{"num_hidden_layers": 11, "n_experts": 32, "experts_per_token": 1, "d_expert": 384, "d_shared_expert": 0, "router_score": "sigmoid", "init_std_router": 0.0197, "norm_eps": 1e-05, "optimizer": "muon_variant", "learning_rate": 0.00757, "batch_tokens": [32768, 65536, 98304], "train_tokens": 665700000, "max_steps": 11181, "dataset": "wikipedia_en"}
Below are experts of layer 6 (counted from 0) of a mixture-of-experts language model. Rows are named router (the router's row for the expert), up (a neuron's input weights, with its number), down (a neuron's output weights, with its number) and show model dimensions 0-127. Each number is 128 + 32 x the weight over its row's rms, rounded and kept within 0 to 255. Numbers have three digits each.
Before each expert's rows: a language model's description of what the expert responds to; "comes before" lists some tokens at least twice as common just after its tokens as in all text. This comes from a sample of Wikipedia text that the model never trained on. Tokens count by the router's weight.

# expert 15
Description: Past-tense and -ing verbs or their endings in narrative prose, such as wrote, moved, using, hoist-ed, propose-s.
comes before: " the", " to", " a", " that", " by", " his"
router:127133196135058117112053108165122079084118105075099161073130130150094147124134128115103083144115121172161159118158151131120191129119098145161093141097156109193163114037118125158099093145069150071134144137117130116144138124039112152178100171125095121143161129108128112114102142118120106083108053137137143203127100143201121151140171160134089143120135116130171165121123089148120065111142
up3:104131139144163115140121108115160083083097085154180126150134126100091169112156137123116138091118184160194127135127092173139139116138113126141138123081130155131101095113116173086120100074135202096139125128106163139140159102085130100217086104118122128153195112195089116143162162088117152143114164075178147131123106112134102182102164148165095077207206146114124079178136124118151155142204
down3:129115166153128110122113162134125129140168159126111149124114153092151146098100132079101114132138129153124174122113115126166162111088091179173084107128102145146129151161141136189117141216101090157147157107118047168129096120130102144109157173157074133132075122083172104075114130092140139176108089148068123130097086117151150099121157133106143163011083113157140206135102093129122049117070
up4:133205106094146102110116114157105123115178118149138201146107153138143163109133196132111168129158106154126089054130178144148149127110164155111117141098169157143084125068121144194109170138115134121124126142065104121079146145056063160114144140149140154117104136145123159097089177124168088133032139170157135186152141101076155190144172123098161116149120162101138181137147166141123118111070
down4:153098096158170141123117151156131135139122110098123158115103106120111063092136103147155137141120121049122120148133094130167107108087104125150170126133114084113155135137158152087133105098158129128121099164129156135188128096135196138184060086069102084142130145125118114108167072202182166132210172105052109176165135159140083108150130128188082171142154121116119100065116114085135132087195
up5:074170171141120133102097169150172105107132123079105117103124217103188056128179173108142114151093110181167126120106170111076129087126104155143098131087115091128106149136131118134117097180131134091094178117176100138122105123088082073111103171133151139140144120125125127150111185052098104098170087148137091141121105199087120102184136178126132103072116127115157065146118109121113195107097
down5:155083162158152132196111120140134106078135109099140155124144092159114172168088123189115162111169106100157129195162095109135090161076157170188138141162151097092138117118078178074178137132147143133180126108137157142084124115139103173150142133143060132141116093151157124178144162126131125101173145096084177182143120124126090137138129063114175054131087176115165129129191113205140158147139

# expert 20
Description: Ordinals, numbers and short adjectives after the or a in biographies, such as first team, third of seven, sixth generation, long-term, young.
comes before: " of", "-", "ly", " to", "est", " years"
router:123087154115137108073159123204066100075100129035170131114107120169134130149147150107099106138090159115151146111143139082100124091125146148102181087095128132137116111128142161116153194148148175051168137126132126141147094130141081124094099150090170131155110200179164117136082096133141124128070091135162140100093183088151132116182073146086066136189131119143103116145138067111169129106155
up1:109107096111115136099171133135129140163083170132134162139108123192142142181155108119154133134152125141180165087139112094139169091120180097134142134139106110164114088152125128127128191163161148086133173109110176116141142079179171146141072116154164145069067138140043166150112062091189116159089082103137196134144077136111135094126109106067110178169119154078112169142103157092175131081154
down1:158157158155124133077096120113146158100148124163129163168071178114096103146052169134118139141150102122100149169096087137138133180107117141121088158119126102108161133050148120133115135095139109154092153124152132152147209087080072183126135161165156087201165124111118108107178180100090197123144144142096103092161185143124086076073145141189137107138104133171175122125190093151150117130117
up2:106107117128169173070171171117126166151093156129132156114196137130135063157096144190108078126108186114164178129137074109136116191132114120144104138181127128144107144174056153114130086158088145134162126123132132141134169175142121148125138080120140152130113110192106147148121130103145086157141120107177122095063152105141093093157119125057186086085093082153105079161092191147130096069168
down2:139124120132164099149113134096129123183141130100133139102127167142130113097100069115141123125084141141167105129100120188083167129170115112094130132130097121211116188164069074093067138091138140176190119104134166158109128155140157160097172072129103198163117106164121086139093085137110137163168164102156083086141079143192135091161121061127114182147102126116182148190138158142127166073144
up3:114096113180142099181157156137134138097077099159140157149149143137180102130157148098122135190125112169082081142093109096159169087149148140109190092174110120131150132184101127115169154086141196087172057094121137161107140182116056149127168115108134174112102122122176157089100095168154160180096099160145169131116102106130102052152122157144149159134053095179160093146121104119157127098117
down3:075173116120116162093206158146123123115101140125134152156048141117144116183150151095158185163122071118169129104126122157187089097093076108126132178088138106089134118130149102119091102149148081087183131148154137144094117177134096085105071172162076086120123126162069121155125154121137163155122119147165128157114163084148151133121126094154151048157143123109042087099151193104141166133138

# expert 9
Description: Paragraph breaks and equals signs opening or closing Wikipedia section headings, such as ===1990s===, plus words like footballer, beetle.
comes before: "=", "\n\n", "The", "\n", "In", "On"
router:045135116151143108108095142160124100097115143114119146148128102150085101125135133123162031174123058122157112209137144117168191184141156203122136157151098091120172098160113124107108139155135123127142122180119128132096125070092152160078116152098144219082121149104130145149126147115109129150106124123105081133093134156199062112143107163155122130112122138138189165151172054103095123150099
up2:083112113207060144157143188083109140147170152114146141187123165119065150109139145121151113165146165138168135132164147098075104096070108176163139147142108088117126097147101113137129123113101097050141066154084135140143138147065145146154132118151149152083112143167132158131122072131052099135143185104078170110154131145156064127155085096195085143117113091172102141115161118161122122162166
down2:155149111127133190109073079145129128122125114136104134150171143171105125144129067168120105136141114150097199112189154130101106148182158133102126095093109120134118107121160147128099109155108096178103078147194122170090110132118179079135135106123092085132177129097113122192125159105147117160156064134100105169141170198112136159128161125042154141071160157108116142101125125096164189139028
up3:076112164107158121151160169163141137139084109094132134126090133133145166122076128182124183176133168107156148097093188148125144127141087166175183130152091137137130121199115114123129124106105195152113116178104141110180143152102061100147116117123144201137114139194112109073095155143107098102150139144162148198135109176126115117127178118099127146098088089185102176156139101054048101127140
down3:067099121068160033132135133152173111117088120031167155170102142128110108108100117152148125183207150100179051123074159120116144126133094093162142148093138130081183159139126155122146104122185113155109137090109157129128152122154124127127120124153119139123122143093066180129116124139119152113145174180139150167138150092098125092157094126064155191103087142133148111110133144180202123126099
up4:147126146137208167162140123154042104129061119123144106116100125120135114149150150113166090127122101125114098168179173151166145167121148157167052169083136157146176093135116147169110133192162164059130161151143165115121132135107182098129097115160053152091147133107203103085056114169138119162168136169145123136102138089135130119140068129109162117113136112111172115194137092112132164088140
down4:126112125149112102142139074128157136127146152135131131137107084101074162184128142077144163151188171121065159104118101094085146185159175090148150114123095114117109167136081172156140114069041123128157166113162116129159119119155120169145165158108156152147115127107131069113177097132124128103158097144082166140095091213098143159161118095159131135106129095092035094033110121136100156116140